config.toml
num_hidden_layers = 9
hidden_size = 256
experts_per_token = 4
moe_layers = [0, 1, 2, 3, 4, 5, 6, 7, 8]
normalize_top_k = true
routed_scale = 1.0
shared_expert_gate = true
lr_router = 0.000684
tie_word_embeddings = "early"
beta1 = 0.95
batch_tokens = [65536, 131072, 262144]
dataset = "wikipedia_en"
Below are experts of layer 4 (counted from 0) of a mixture-of-experts language model. Rows are named router (the router's row for the expert), gate (a neuron's input weights, with its number), up (a neuron's input weights, with its number) and show model dimensions 128-191. Each number is 128 + 24 x the weight over its row's rms, rounded and kept within 0 to 255. Numbers have three digits each.
Before each expert's rows: a language model's description of what the expert responds to. This comes from a sample of Wikipedia text that the model never trained on.

# expert 37
It responds to: Noun and verb stems likely to take suffixes, such as based, develop, influence, Roman, and poli in metropolitan, necropolis.
router:121164115151139124112152130157135134098121144124158123145136123130135103161127159159123125139132127168115163096165166105108147133147127086156117109160131104161132141109138114095113108120123096
gate8:124093138122094107126144124097137088093176146088161111115147126161109076126096144096123126140136152112112154110111117078094187124160099184134116142161158116069109120126099129137142141158150124
up8:135100134171108108128131122112144086096165135139177110115131141154119085126099131133129106120140134135123151112126092088123208100162099165141110144182164107087117115118115126129151142153153120
gate9:115130128131151105114121135128140108142183117106154125144153124140136147134141104115129114129114120142125096102135138153159143073160121178144168140141160108173147104118099145148137108125113133
up9:130149142076106164138153114123104138131118117155129117124103147104138143101102132109080120106132098148122131108137114135105116146130141140160058114110126130119124133156203148134169123110111111
gate10:139131185111132154082111118145157140116126163090158114175091133151140137115114131169099137125135141128135117128156124139118159083124140107129076128156124135097125117147187093089108107155156144
up10:117131164106131112057094121138134134129170153086139108152080134150130163101111144147091157147137150112146100103149116121120167138157125142114097113135131156125138120128160115092105098134177163
gate11:088159108118120093138119182145121114124131169134143117129105150185132129103136102178082144140158177143111142106129131090082101176113146147097079091082113150150125132190120114093116141127144114
up11:177097168127120161115149133119111122096110088108105128129170111078124126173079136077163097104111094127162127119096119187167140092141106080143141164184150102150123081130132143190144133136148117
gate12:096142105146159107102119108132126113092162135148148113134141156106124143144110125163151087144105156163091171166116154125086082150140095119130156118107140133144112079092111120090100173158128120
up12:153113158131109146158103135127127129141089107113090159103109108178114116131107128109124155110138086097150108123133094119142156110117154124117112142149138143136130173138136144138156086094120127
gate13:136165113122106119194124110146101161133153084152118112117112128105159108113149135158138114160132146156140105130146165108117145130168132153134123105123115136090151099069130147108154097128136149
up13:170134149175124113209131082148136153117103103154116129096131129093135110087129147149161121145117130155087130153128140119122126122156143129156126133119139139151136136095133137114117100144138178
gate14:098132128128090080145142111128114111101153122125150099134107191155123162163141151089088111159105129131174136122135123136132140153092138084135102118140130132144112130127128110121102102110162075
up14:158132107100164158127131133129150142157105134106111147136135063102123122099129110165176155079125128120080124118121118101128116126164116161126171148130143128112144169120104131126181150120077177
gate15:142161095132135137132125151093123135119121113131146106129087158102153103145118096131129114078086116114120131112108160102143136115090119099128107152128139115147119147063097150183166079098112130
up15:093108145102107073167136123114132104139105140092118157095123061141103138108143133141109167172153119114125129105127113147089119140126131136126162122157109142126111142206135125074128134122134106
gate16:123125135134146100075114120121136109157130161099117138128117154122117122090168140142163144100112135131136136128118134149120132184081129133087112156156155120118113132185107153097137068116137110
up16:152128119101091131168152130107123138104142083128114121130114093141159110179096092093111140135105129099104146136110132082130129071126118117167165098125110145168116116078100129145111164124106118
gate17:091127128088092141160131200116138111131159121160144121131123157106158166128115125133124180103155110092103156130127139138152176137112154113154168095107090156119143164108115167125112114119137103
up17:097146133116105121162132173132117124086116098158168115150125163101191153119097139147105167155150097125120132105142117165133167124125158086135152136103096130122157160143122171119085110112151138
gate18:122125105135159146128143138125137162142168140132139126125134114106109119110112140075122094142141095121116133149123164120145110161128099157105170110129113089150119156156143169144111132110169112
up18:116131154125092132098111130121137105106076108095102130135128150131153119150132087167139166122118162124104112082119072152117162114132156084162088123142136137116125102126101089124166116133105143
gate19:088125168151110057159139149154116110081119120113135130127131114111139203162139129120098113194126155109137087100120139131159145113094117182135161132130143150093130118105136157137176114142150153
up19:165111103106105192103132116100145158164158111157106119132109113148121066114106126102121131061124108130116166151116127124088106116130143104121151103137124131187113127133108106134091142117096083
gate20:124140095151167108137086159110095139201104126124131158136136104114145124123151121103092108147139096158149097103127149121107109147108143091131118141147162109159128114183186146115089133139081092
up20:123122141152116093118077162114130112169140132107125151127109099117143095152135137145094144148143119116160119097154155141105067103144119090184121134111163147114124109146168104121062094150062118
gate21:149104112123107090145184130144139145136163152138139123119100144121114134124161161160074119148150093142092134128137128107123149167118122096119136059148162138135134127066122141105138198139138138
up21:134135123139169048146141119094153096118152065128143132118110157175121131181105121130088140156139119111153142115140119106076142146099131142153165130070141140127129157133122147111169122147116123
gate22:137192132140136091165147142135112149139134161168108133138126166113104093079143131158190137111145147122116123144112136157134142136124103133119088079159061154097123147123127143066142115163130163
up22:137188133161137089150141134140116139141150159172117126148131155113103124107134149158185140099159149120114123129105124170149149112122102148114074093147096146095124148122132127062170092142137151
gate23:135143150145135095143124126122119125063140146142127115124153089141103115134157114154130154160117120157126131091137126185103126180081100138130101089108161137101120137172104124135124128126103166
up23:125125074105121145092138101111138135146139098104129121140083131117158117123105129092099145095147164077136156136117129102123111080172134136141160165136118142170138133087144136100126118138124085
gate24:083102106126128163138104144124179082120084092134124119113176100119084115172075134141169121115117080147163139090131180122102091054147151117155153120147121102111125127100128129083087119146107106
up24:166128112126150080147143151121084182132155154118134151119087145118149118105141119121124130113093154087083157181106090093131154160111092108106138113154129166165121144123105130162181091106136125
gate25:118141113096127066146160114133130104176157109121116133114135097098139131110152171164101072136129106159131117110138118131130142084159139116116144111117122111115133084107167086116159166174134088
up25:117137138151072079150121132145089108118142128105147117095129128102106154127152162145113075151132121175153110138130148136100145131105101074080107070113113124144120078119124102128156135134152106
gate26:120140082132136166151110148129125118138107144104119153132130165159130126131192135125159121137111139124128128151106150131106095144073102140145159185131108130085113192094150126099141129127168112
up26:136091164120135124098179108120107164102160121147118105108097104098097153110062098121090134112122123116157133081117135114131156131168131150100132050129112139160133063127106139120141114121085108
gate27:127158117139107171105135134123171096098119156099156117117131121141115136137135146149170119096142163113158098082127127102131122123123109151118155112101143098139128161129141105127175074162145139
up27:127114154098153105121150117121107179134168070141103140173124146116145105092150098064077161147110118099107176162119107122141137138123141130134118128122116173109131114145111163149095145104117125
gate28:106135142154117106139090129153108134145098156129160113104135086147145118110108124174076106127126174146104117130141143117104087161105114124064168159067096153112127109103155117100147159126092171
up28:086156150133129126097094137164103137152105154139150085115137109153169115120080129162087053109134146176125121139164119129110103160127110112096167147098119141117140115069157101106105160155120176
gate29:123122085133157147133141068127135131123146131188096123136116126082128134118157134156124127109134114137128150144139187142150125141151113181069177097151127100131138142161142144073095075127159127
up29:105167110127121087149149151133092203122143116132118113120143148141142139136122124137106150135108135066100132104123106108117079114139101118162125143110140148144152140084125193160079135125122156
gate30:162113099145158135180088127123151085141138096146132173167118113149132100123137142155128180130150125168141095138084127136116164100120111114091131104114087156123128144134134124131139131148152131
up30:083126090104166114110173131128113152093136151122102109086106159082143170130107114119096085119092157124134168123147108131184095156114163131129128101153132126126118121077114151093097135095129079
gate31:095143066144155145095150161132143134129147193119121126090121166130112092137177108164110126099126170082098142104147173105142120144122071149128095119128105114133127120145092113112121178149089118
up31:169138156095110112117137120125125132147113085143113111138109108112124138143068138116144151153105102141139173154101089146140145122116152099157178146152168154147136129102126150115143076132161124
gate32:164144101132140097131044121105147119177100138110135133141111136150120141142067152121146149138110146152130120186094118107178115098141127078089164157124129120081139126118125137146134095134169109
up32:078136119092108138103155126145083141130144140158100108103121115080140164118133089144144121142121125119122160095142111115153134140106152128158098112132134144175133146104132124115093141142094138
gate33:093113127143139106151142129122147156141121131156085108115132101080146119183061158102137145118078123121090123184151139095094111149162141139127111112118123131156139104157107144114152101172106148
up33:168128112125130117089132114114140098107134080096164149155097144156128146101167098134135128137152106126169153084107124144150167146115114112154146168127116138132116142120139106163100166119122108
gate34:145136117112145107134136111149124165138159120128134130121160120126164118131145146128115135149130128153141144127117116089122134157106118132116071100083121126161131129117154192098096138136138148
up34:109125147150142145107124129114125086100089139142127121145097128125092148141108105137148123108125131108107114142140135159139108116144147120149182156172131133095131126133114055156148136102105117
gate35:115161091165131142120134087115143165161089129112150138124121147095097135172130108112119152108103083140111110145159151129129095141167132113152173160129123124107131186094119131109125143134147166
up35:113147124168144132141138145109207154156128112135159107130100144137129128175100101113166137079121118119058131098195124140084112101137130137134114140128149110089117141128145079105114115126132151
gate36:144139153074164161141125145138098127100146080093114139110133153119085114105165132124098137150132132160144159127100087136177126100118145148153139122150081163119119141096112163098159111145162117
up36:117096123134101089110106092094175085148145144113125107130094101120182158161075109125139105098113145117145151137150139135109092165126121144142118147136153125118112104138121097112093130086075141
gate37:102146087116120153160142156133140139104161096135134134109119136119140100096131132138138106136125113144111120051137107124078143135167107095108194103112148131122130156142110114079140130124093131
up37:135122108164120082149167143149125121119188116115131155171155114150141137095150140146120093155134140109085116066095103123152120138127125148141130061177126165130145136159122124097111135124095126
gate38:114113136109112119100143147132119141114111125164151161146154116109094151122142177132083145132134142149131118123172135122130159126163162136142154137117121139127126133144113090144099132119116125
up38:103148153103139133142101144141132091121101134163152157138131121127114144128137138162114095108118148139107149105141106113087170114142095116140154100142128110159118111103099108102113101134102101
gate39:129163090108130076185136117140101167069114110103133107151140121118111141158090134162126099172179163112170127107123130116137118141113177090136111131142158127064119086111091105120128126088147121
up39:139154090131099079170139116133104106103140118116128116145116122142097090161071125156124101155165150100142139148117138093112121150103170099103120170166136122053121101083079120114145133116153122
gate40:131168134102099144091128125117114147194113140152126121170113113156057103164136126164116168182150128132135142150139107095134147169107163137116163159149141145151129135148124150080119178137125097
up40:123149150107101150094116131122107144206116125143130129168119111137079135161119125160109159165158112155143110154140101101147142153111173163107150159168143142132133141151141133085145180108127098

# expert 53
It responds to: Digits and prime marks in infobox coordinates, such as 35°33′43″N, plus line breaks ending list items or paragraphs.
router:093132122102079144139130122112101158167105155138145113149138118163135167133124115134126142099115122124120143154115167131117132154137135123107110083137142125157103125159138119115130135180164072
gate0:138124095147121122163138110119157187141127125102121149128129188122095127158080130100184173111117145110150149106150147113100111135166116132108138132143111151104091136118122162101130137115127108
up0:129102142151146124107148115111096075088141132143145128173124083132173124077187139155075104159131102134119130146108108116143117115082128108176153115110124123164137117123119116153119136150130165
gate1:133134123141156135128142111088131089097168115119138120071129134126141108115133127139114091109119088153103139117067157109118117121087141152118182104145125128140137116121085157148129083139114104
up1:113137151132136161154155130125114113128143116145182090091151110113153121121136148123126096109147113147103118116090144126133116127088137164091164112133145105106163151147102093118126114140113119
gate2:142122127129140131136135133130127125154126172134133117136109173087093181110112107134103128137139100157144096166098099174173110093149104121136119114093099122143157085145144120130075122147148162
up2:099120088102118110139154156140148128110125082119120139117116115172143084136130124141167134142153163113106186088122101102095143163122142149137109179135159128119100154110144109119124125128143095
gate3:081107143125137152109136131131153094156082145137079133115112125139111174108098119156091084106098115153117136177162127124157138125137121167155136135131139147133127113100128106139120158129131148
up3:091124142141113149098134110136135096136070162127083125139110100142113173096075128170085079121093102137101154147170134110143118142120116159151147147121148139141124124114127117124126157122137137
gate4:107120154136131123150098151123091124106125104064126109146074183148110130109152074144084156100144118134145094139163126124131098134135091114121111122122147124101115124145115143109123160132147171
up4:088127093116159119112124162150168115132152136170149139080144132144128109142114147120165080134105118110097141095120128128084172087122164117162140123090116181152115113094128106136161124115091118
gate5:091141142103136091124139123135153129178103103132092114100132109094126149169123130075144075138064164138104135106143132128136140142151130104184134088165097152123137133129092176110137121112096109
up5:179093104171142125140106104111137107063157154120146141146079150121118103094142122162120177104194080128147132148124117109149169108097125136125153137104152130134135107110145110151138134116161174
gate6:156107120094160152145193136121137130145134137134132125069115122120122154142147154139087113136107145172155170144155169137131169114142136120137136152131096178125138150130134146130096169159101142
up6:122156131142112120144101129106117119133130095138135135190140104130110101122111108101154171111149137083103086113120099120140121145079162107112144127151125068133128083142126143122187063094156117
gate7:162121125126117147146144148125084114179112131115143103131131078131105154108144086115097107115121166110129125147107131146102131124131139198132129112144094112189122163149132101085121105156150137
up7:180131135151136105129174143122107107137094151127152117124102132144118135106139105150079114125117125133150171159093129119139120119107144125119122129152124092151143129125147140096118104139155139
gate8:106100095117172125118097153131140135094136156093135110122061170143154124141144065125148129124106110132135121061108069121161168148139123104109120107153112134098123143141130105095137109132157072
up8:151099139141126117157126119129154118144106172113125143135128087138079099119122150127116088138105180125093145139111125131122140123128133115174156148142125123144130124132109157131156138095091157
gate9:126177127098151102086164129147146128189176140145093135135158098111167127123118165136159119155163116141107155220112148172115134136153106120121112137124129099144126156087127115139127126140087121
up9:121107170143127129123111113133151106092072111113131124118127142121082124147111104115138108110082099133107099086144103092117114130125146100122117131094141111100137101124109149123123142110119137
gate10:114127141136122118148145146115119161105092126136097129118111189145094134078134088122105136158153100109142160080134134118161140113093113137154145124114088128153146104114112127096149135105125165
up10:109139147130109112148148137141118166130088145141110118138128173159102148082118075112114127161151123105123166099101129123148116133101106140137124144113093106169140078118113118089130139111151156
gate11:105142126146086142108125112108129110172111143105145125136109146144099106128109104125138131151114137115112163156137133089111092144145110093123120115119129096125128085149119115133161153107171130
up11:098134105129091129127129118128119118178107148112160103131119156133107120151106100139151115121103146128111152155131130083113100137143129090116110134127131108108154082153103101111146152124166142
gate12:117105121139164098147104146107116148132146165079149115109128129131156106174100120147130113133123135144088124128158080111151125158147087099130125152126184149138135150126141134127110126091152145
up12:126120131114109132125159085133137096127096090167106130151111115117116151093137146115141162142117135151160143114131159152109148114115172149142149130143097123132128089108098132119126104128098113
gate13:133096107135106102182119094141144108157155135134125132111094114137112104128127111103129114099092145082116195071084137112141098139131126073141151127130127153137146112150116118087073146118138139
up13:131145138133157151090139141101127145112145070110139141112135121124144120108145147149130116170188127162140098151156130179122172115121106180129126107113099120103125182122129137177193122129122121
gate14:101127054111167103172119175108113129139139151119149148091131132122117163158136051128123145111157145107125127122113114144144079153135108149101136133152115122144096118154136106101147106110133103
up14:144127190154118131085147106133134134109114134124085139143110143155114073120134171161167115142133076173162144141139141084107175094128134124151131097128119121113135160085127152154140148126111128
gate15:121133117124111098132164071154120118106111097173149094166106094094130132126128081128119143135113148136157124128125098125170131165116148112113130150124110088079162087153143132120135119129115091
up15:133131093151110113144072110134104113134121137108142118132155156137140109171091137099167132111139154100096145142098139103112177100169117121166130132116136145115133206120103110132126116147158158
gate16:149108135115135101153177124129151179135113131144132147177124110125100128135138143131126136138156153129181109094136102165100167133142125117117137132107159167111120089105141164100141153098134167
up16:149126126123123155144116119113117133131133123132127111158110119136147132154138122104140145106099161149142126120128083122154158140078135056119136166185128178141166126127084124136087074146142112
gate17:113147126137105104126168125126100145128102164109110111128150168106104164123116100151122097140129157156106115159132113079154100155142124148110140106099087111124150087126111131095138162107142107
up17:101094071130096114104072089150130163097090114122126125198133152108121121116104077175117124166157132105134129079146071136132147102120148133127136140131132114084158130109148129118159151117165213
gate18:124130125145135159098152122141128145107178162112164120123210157107171159125129147145109174104141120119127103175107137149114111143128126125117116147135157096086141133123199094127155111155127151
up18:138192142152090102072163087112156141092137123112153109123153120126126138118100122137134159112133135127082135133142187133107130117090128114111135148151125127112136104138176131131156137132110095
gate19:114155089115074133148133084127109142137093123160110106129111099163126146159101146104112131138131159123149157123120158156120084136113116132115141163149149120143115165163121123119124087144150105
up19:133105155132167123123129152136160114135178130113154146127133154092111108081139112135120121107133078124108127148133124082119147134139126104149124088100135126098136070108138131127147165111089135
gate20:143172164148125094131176155109153127110081140095110122089096146138096157141153131168170111095123143165159127108131167128135088113106103119110122108123140126099115111139142124101139147118108058
up20:132177124130088129148129148114142109122094159109107122091095151165104140114122109122144099094124154104139129113115156110111096085103115144116116104118118092103099131132159087117143109118137057
gate21:099120096128108078118104082132098165145127142121104120146175139135150170102105111141114098129128119122142119135129149149106120120139109130170104132130138125147145158178100178091128146132148159
up21:094136105125152131125113125128104122106109142138101149058146150158165141136126115114085088133149109151084124102131151109114104178167130143136131143146122113121123097142166122094118137122126083
gate22:127098098148117157153115097152141137067120096136154155153130141142094135136158098091149169080096108089124083125140096079084119139116139135149123099120098153154124099084141124160140128137151133
up22:108133133140108163112116114171152127099102144148149143139142142110111151107145107080105172062108118105137072133145096100084124167134143149108101141129136174132129127117152110153163105162138162
gate23:084132149140118136102162118137104147143131143097126129091135117156138134104140146156142118140170097135118099130171090198112164120114108136135093130129161110155131174138132134126137117141143127
up23:171128120159144095144114128152127145122107121163110112160185144105115172158069095110062105093089136127097099107140118073133135126105122149125113138121135144160146103153091123073153147105133182
gate24:117153158088060110110108110143079126134087146126126094138115102131113101132092118110113119126132163083086138142118148141138130131117155106152126133155103140157144148144147122163108096166170118
up24:102108109117172179141157167127140122120144095130136151130128218183149136120146138110123137164135100133144091151119115122128143136126095128134123140083137129111128093136158145089172155121095132
gate25:129103096101174166124138123110104180161110114143114128154127080121122159152173088127167166122155139120122141131120126157114093108149145156118122099103140139176124111143087115150121164132127111
up25:105094107107144140126103155136140117154092181128151133097134126133119098125140159136130119117100071160143123126103104137113115123130132098111123096126180099112085145122122136175104092118155138
gate26:138115107119093128163131135130126095151136142108132112201155140124124165144113119111094094122090114159127141155093126144120180166125135163126141146138128094148124127153128137118119076150159154
up26:134105098120105137146135140115127138129125145096142153165160143142146160145112135106099124138087086132144154128084129149115154151125123151117114128138133100162109146164131146119098077161159141
gate27:100115127120118132095169108120137148101078129143100141116114138116096157135128100105114157126143120131171144110131136141136151089145102149133121095135130136146081135137103115122108102140100124
up27:101124118113117131095176104119127147124069141137108133109128138113097161129122080113105140110161118133173136115133146150137141098163109163127118091142125131140092165152114110113110104146111120
gate28:152120125135115121145174101115141139148064145141114122108096162140111099134107135165116122165141148092148150073137126121136169127161098151157159093150080168155110110117131146124114131081123098
up28:121148143105104148143181108139112133158059129144122092093121159140103110128099134141121107170144150102153136097151160152126167157170098151148143096123083153122120129123149131110122147113129090
gate29:082164105128139131113100143100090148145128145126113124095112155147144151155142091120140157102169135135104132166165147094097132192147135144085091123112092154153077103146123148135102138146133080
up29:095146109138154114092084151102118160129138147125102124096097172136153146185133114112148155093122137138138137162167146096099149163158115127115105134128115190158069134121111161118091135157136112
gate30:161137110148112137122112135100114114115138129154126157104144111146074129117113181163100090165097102125121109119121125098135107118105109106134144129125138109130104123113132123160127144141117145
up30:158135128134110136127098138124112124124104164147110159103144110141081140116112148166078085155099094121110112115130124118127123129115118109134128136121148105127104114089157117158137152132131131
gate31:135125176126147081129146144152142127092070137106121099129116105106117163121140143125141093081117135171196144119134160145105144124149132150077123162145168133099128144132112118123113107110114111
up31:093109120100102151111134081127115092134127103136148103153129110145141133088112124105109117171084127145123131154100097109117127092136108142130116158114129117131145125161161129121165155160135155
gate32:166129147113110154108089090120143094129162116151097128100076150147155120140150150137101132148092149096122119135108124133149142118115161095146146112117120114082143124110119132165151118113143092
up32:175149159103123135099082120129159093135140115142105111093065151125156138148136142143120116117076158131139100135127154130148139132122159091127124123130137106069152104121126125160148113125124078

# expert 15
It responds to: Past-tense and -ing verbs in narrative, such as began, won, announced, said, and the -ed or -ing endings in calling, transitioned.
router:112116102135095135114168115101084146114156124128126100150118148152148101185162126112107117138121147115158160094143171155125126154121150165129146122197131127117096132145120107133128087121159117
gate0:102099155147135152138131112164125142150129130149124120127157184144101119127131121151128123158141084137140133163106123128153107137106154152084109115128172105110133143116139123155148155126116141
up0:122103132120149128078132144118123150112146167095149138110124145133084143175125144103135107131146185129147159143147165119121163164081154133141118121178100136135100102098135108117124170125141114
gate1:089142132191159160165089108090108098097133133129177131110103145138144144105148138100121178127155107094122095150092145119107162104156123112133110142068140151145146123121118149136115141167128211
up1:148124148142163119141141141179155139094094126113141141138138144114121115141156125124152137138143153159107170140156107173137122167066102105106096116083149135143120093140121119116171097163126072
gate2:139165121148138065148105127097153113162108126142152153116118111154145140144115145110103103145140134114140140141129157117129136094144132076169088081067133162145118112121135144104140143206116121
up2:117152123170097114135123121118134114157147115149165110148140122135164161157153130163070102113153121135132110150160097126139136105136156134133087103088159115151161113115160104126117133185096153
gate3:124151142128136129114117164101123141111132101127150144133171117150155150194117131146125153117106118156153164170134094125142135103128110096156056104118112105144118084170094152125134105133123121
up3:106118135099137112101133149123107096105135115117171128166169131097162126173170136184148139135148147160155172166150081131139118102145124104122068139147122103132130115156112129122136112123157124
gate4:139088086160157124149125120122133102115117112116120126131123125157158118107133115159123075136167117130104129114151070136103123107121104154120115183083142125114140113075163116146096126133146160
up4:128102117110123130140133150110145164105115168108130134101078109142152077083136127162091077119156131127139064148132081164108117097120107128146093168135165108153142120088155114124098106153135155
gate5:104110152189080076125115143167127129112142126156123119145149150143120099109186110125090148138166142106145121150132163164121163160092151154138144109168088106103129133144137106137176122108144101
up5:098127148126148115163135133168134152136129163163147126105098056121141101090146151147132139140096109143136066186129170101123103115142157115101118115101146139145135135132127130100142174118143094
gate6:100078168141121145114140122144117099120134137122107117115112170129144111143183147163134110124115153099138112159148157154098124119134141146140140106134131155103145086125150112130131155115156140
up6:150150095138147111140122110127129117154115118158130135142151116113140106089096120106147147101148099160091159117091086118138114140105109109134139165116146116156108141089109130134141080138120098
gate7:096115105140073122116100141142123063179130140164105107113142113102133137133113113165119083119128162139131107148144122103140122169121134141122135134060146128084144090114156086135112117201146196
up7:134129098125094104169145115135125098104112115146153126108127099134129163128161124136104114129137117144128099118155122128169103162113130140129156111103090111123135096143158136137124096156137121
gate8:136117131120128153140106182107131079127121139103163137136065158142149137097143104164145116102101163114142143140139113164105164139164109125131098184133160109105116171166103090123134130141131189
up8:125146107150121083132137127122154171128125103151068134118149142090101131146148156088140153125157092098120097115121129099114101130111126102162158095127096125144124105074132158157137132103110097
gate9:088142137153145146128159136097083118156134151129148113118109126105110190135131152157167118161120080137152167158139125105162122161112152173067107159184121164109136117134177162147091130126156102
up9:113151166146142161110149153117093144159155152149133123115107150118129151097140147144147117125128100146137139167146168159141121141076140156064092148144112149108136122079166135134073130166142095
gate10:087217122104130101143123120093115093100122166141143124121139073161116094162127116140128161127057101127106143081068168080126113137139132144100106115134117140115135142157075143129137124082101125
up10:090206111129090115107130119124092091103117192150175107126106105163152108142133104165104144124107135153112112111083129110143071114140140160076107142153150149123156136137116100124129116114146135
gate11:139151122127123153115125167133083136110120142126104117124131127136138103100188139145092138104112139166148130160156159135153112136134139114097110127117131126114132121123167117120102145084145182
up11:142120141116151111126132137153145100147110112114142130122124165097078140177118121096152121130150134127088129074121110141124153129111136141146166104144131141134133107117093118138112137182113146
gate12:119118131098128092125123084106134128175128140101114120127186162101131159146122151102151117118181102141064117115135147119091126148114119133128125149116152142133134118130113112127100131148134114
up12:126148132135144150120147153117129147110113116140138138117125086165136108116125102146127147152066139107153162151112074136158093107139094099160125125142096108147116116141143170112164089099105108
gate13:147130151112148145104105139150168119100106130122122125126115151127136103127117116145117142100134125098099078096112054129126143173151084121158106166116149107092128132121122100133121104109111111
up13:133122126141147128145100137114095170145136114117118145129139122158118163133132144093138145113128138109165165147136186153088131102108149110082173108133114147170115160107130140095116121155128163
gate14:092127084143114118121119126123102128123154134096128122111124107166115130169096122136111131121166166117131137103134125106112108120092159118147148137117107177098112141120138133177145142154169097
up14:166162130093147123116129118122160151119087141121128142141107153103140123105137104105164132108096079120116148140120138119148131147158108110137120121191115059155120113117125157074140107084092115
gate15:123132101124115126147132125095125131106139118116089120114114164134153130114143142127108107142143126138096154105106156148110093137131134145122139142173118115097102146097127147131122132125135121
up15:151134165156133146107112155166138100139126110098148137140114117137115136143132120115168163124102143125128133148121088102155127161121085098172125115105114173166145110115122131121159115132098100
gate16:173098147136131112131133145103126119186143074141141150095104152158145087113182114135131154159121119132149100114134138144104115108145118161137089141104110113094123144130124183120122151097124114
up16:084141104113132132149148135141138120053110158093105119147105096127102155132097139109145096117096137115127176125091124095159122142120131107151179110123151150173122123118127113117101104133110133
gate17:084130112153092088132110126162127178113148116146181110116164126120163106113125157158088122149172110147139163171137120115120116100122122117101072138116126138087140145112160127122110157142143151
up17:078133153102140092136106094202155138126118139115156133151129137125169192138165149142146133117112139160059129202132125119107148146146128114166122131094126146084114096077154124146100133155118093
gate18:120136146093118127177107146153126158105126144134111130133125147134148158089142104124107149135120076126126117146102078127138139120163177115075132195065099115121119126129129122139124117063117177
up18:126127125090114131148122106159123149101135132104144108132130172108155196077158116142081132116129081127147078131114106129158152142155175126079121177067140117124132125131124100136119127108114167
gate19:104171112110100159137126091144108135108115118120161111154171134135168137186125081112161149139120126152125137108130099070145122093131134150103124112145145142112139136174101151118126165122143109
up19:149117177151104126116118152105131098105133114146100136109082118132114123129109165151113088121093124125172161164123186162127117178111104093126154115125097098147116143121145130123132108143106124
gate20:104081121172052137147138157113106121110163126172124122116113114160126122113137140112081138146157125145106085156132108121154174131092121155121100112104109154130132107170114086182114121120140173
up20:128132134151167121117112166086109135112130116107134129135162070141120136158121127137127127166077141134165156119131150044158151187178125167117171125113109115107123171170131149111119179148075132
gate21:124063124147109141108121142132123104127137109137154113135120168097131114137129153100149116143147152122128116161138116172160124136122133172131127154127146130095152145131125099131104133106086165
up21:136099145161084115104119134118137117123142113155177108145122151099155113135127154122134117131171144128158112151138098172167090104121117164117111136115150138076150146141117113112089125125125146
gate22:112153143161083134120151190118076151122119116135117126133121099164121154176100098080095114134098119165152102120111133122138099083082140143113170110126139161129124115154114170131108157093122109
up22:148042112097185112140117068142168096132137109110138121126141171099140100062177160169159135125147138105127164123139098136127162155141112113144091160150142132125137146089139096128151071143137134
gate23:160090148163118095097152161150148120083151139154121113130100102141124086094168123147111133184149158084122134138130135125161125130089156109105117095103115116119124093164130113130117139130169098
up23:146091145192130111098141143162142136096149154154134108124112110135137089088154125155108128183148128086126129157121141120164131141121147118108123093112116114106135105164141117126128161138163101
gate24:124073123123093168132100133119116106154143092180140133113096146145090108130184150137092136150130136088138115134156147140117143163141168110155120111172126137125122135089162095143135114119117144
up24:160154146129149123141145117128134142097129112084125133123163085129157155099065112099147111116124112180112137114096094120129092071113082151086176140088117127128130170147119175121109133136131093
gate25:112086138138145118146122096154147142114123088175154129171136117109113120135179139130115131140134121137191129137143169119138124125161103116102154128094171130103151126109142130112100130061131114
up25:130099120133107197133132142096127089165137097110106123108141132133154125104115089167144103110119136116100106083138103156122109156099123153115101134149118122132120130109121126143151123102126064
gate26:140115148090149101107149084142120135162139114081145105186131116113126128141154121150110069145152130138178153130142138127166098098204127131102091128108129116115139191186126135114118174132117108
up26:132180128159135130136110123122137120113120159154164120156167153101140077138136130139139148081097106118116125156118153119118166180104127130091140144143133107111125101118124104203125097094154096
gate27:108150127108111104153156139132097129180121135152177130126160153145099135113167134152119108135141139152094124117103116133128103110148175146108144064144158137102137153114123138142127137130148140
up27:147136125110142130112093147094174126094122121106100154100039109150142104108099125076145139129112149067126109104138151115115158143137091119180141136152092170125117145093140134075136111152074123
gate28:121162164129116092105140142113123138128148158125133114138135129093122156158142123086125093105088113146141101145157109107165121130152148123084062106144114121122126135181133101131074163136146169
up28:113163138126136105096142170122116135119149168132169122119123115119111147114169134127088095143148147134099084142147112096153138123168141156106079104159111143126120161180130091117088164140145181
gate29:118159105105173100134106124114133135139116172152173151084112146095139125097152113221100086103147115136140112143117107196116117131125153132113097160175126124128113127092191123075161139143102092
up29:162125158112108121163137134146159138083112095074097131157114140148127142117127139065174172163111170116096172104119130050123124142132099108121145098124091125128122132137079150188129120091098095
gate30:099147104100100107163104081125154111129120113125099108139130145099128143128122153129130117139151100144085170118139090153151115131188114141161087126123103130104144179177128113110113144073128102
up30:075152154087150074127120095152162116149109120093114116136154153110120170121138166167132101121157088146077169118145117142129148143174118136198091113146123154091144127168106115082141153105106134
gate31:141165098173105135155138149116134111117163162152152124117086137123151099110153109112099152105145119112126097107136148144129129094131157150118124135108120105132139126126152106168132121126164106
up31:104133135153107117177165081149139125135141131104132115144106108103138126126130124126102122127099103150156129109150130135128147113136161150139089160076148116114143094177146123142133189178150110
gate32:180159082102126142127170100139136128136117146133131136109125128128159144122174121137111149158194119117134104104149144143188123136094150105075107114147139123139131165148143136103155138123136130
up32:094111130147153113121110131126136135138127140110098125146110097102106114126082155128150129088089125130142167170102122106084121116128098107142151101112078121130120135114137116159133115118121115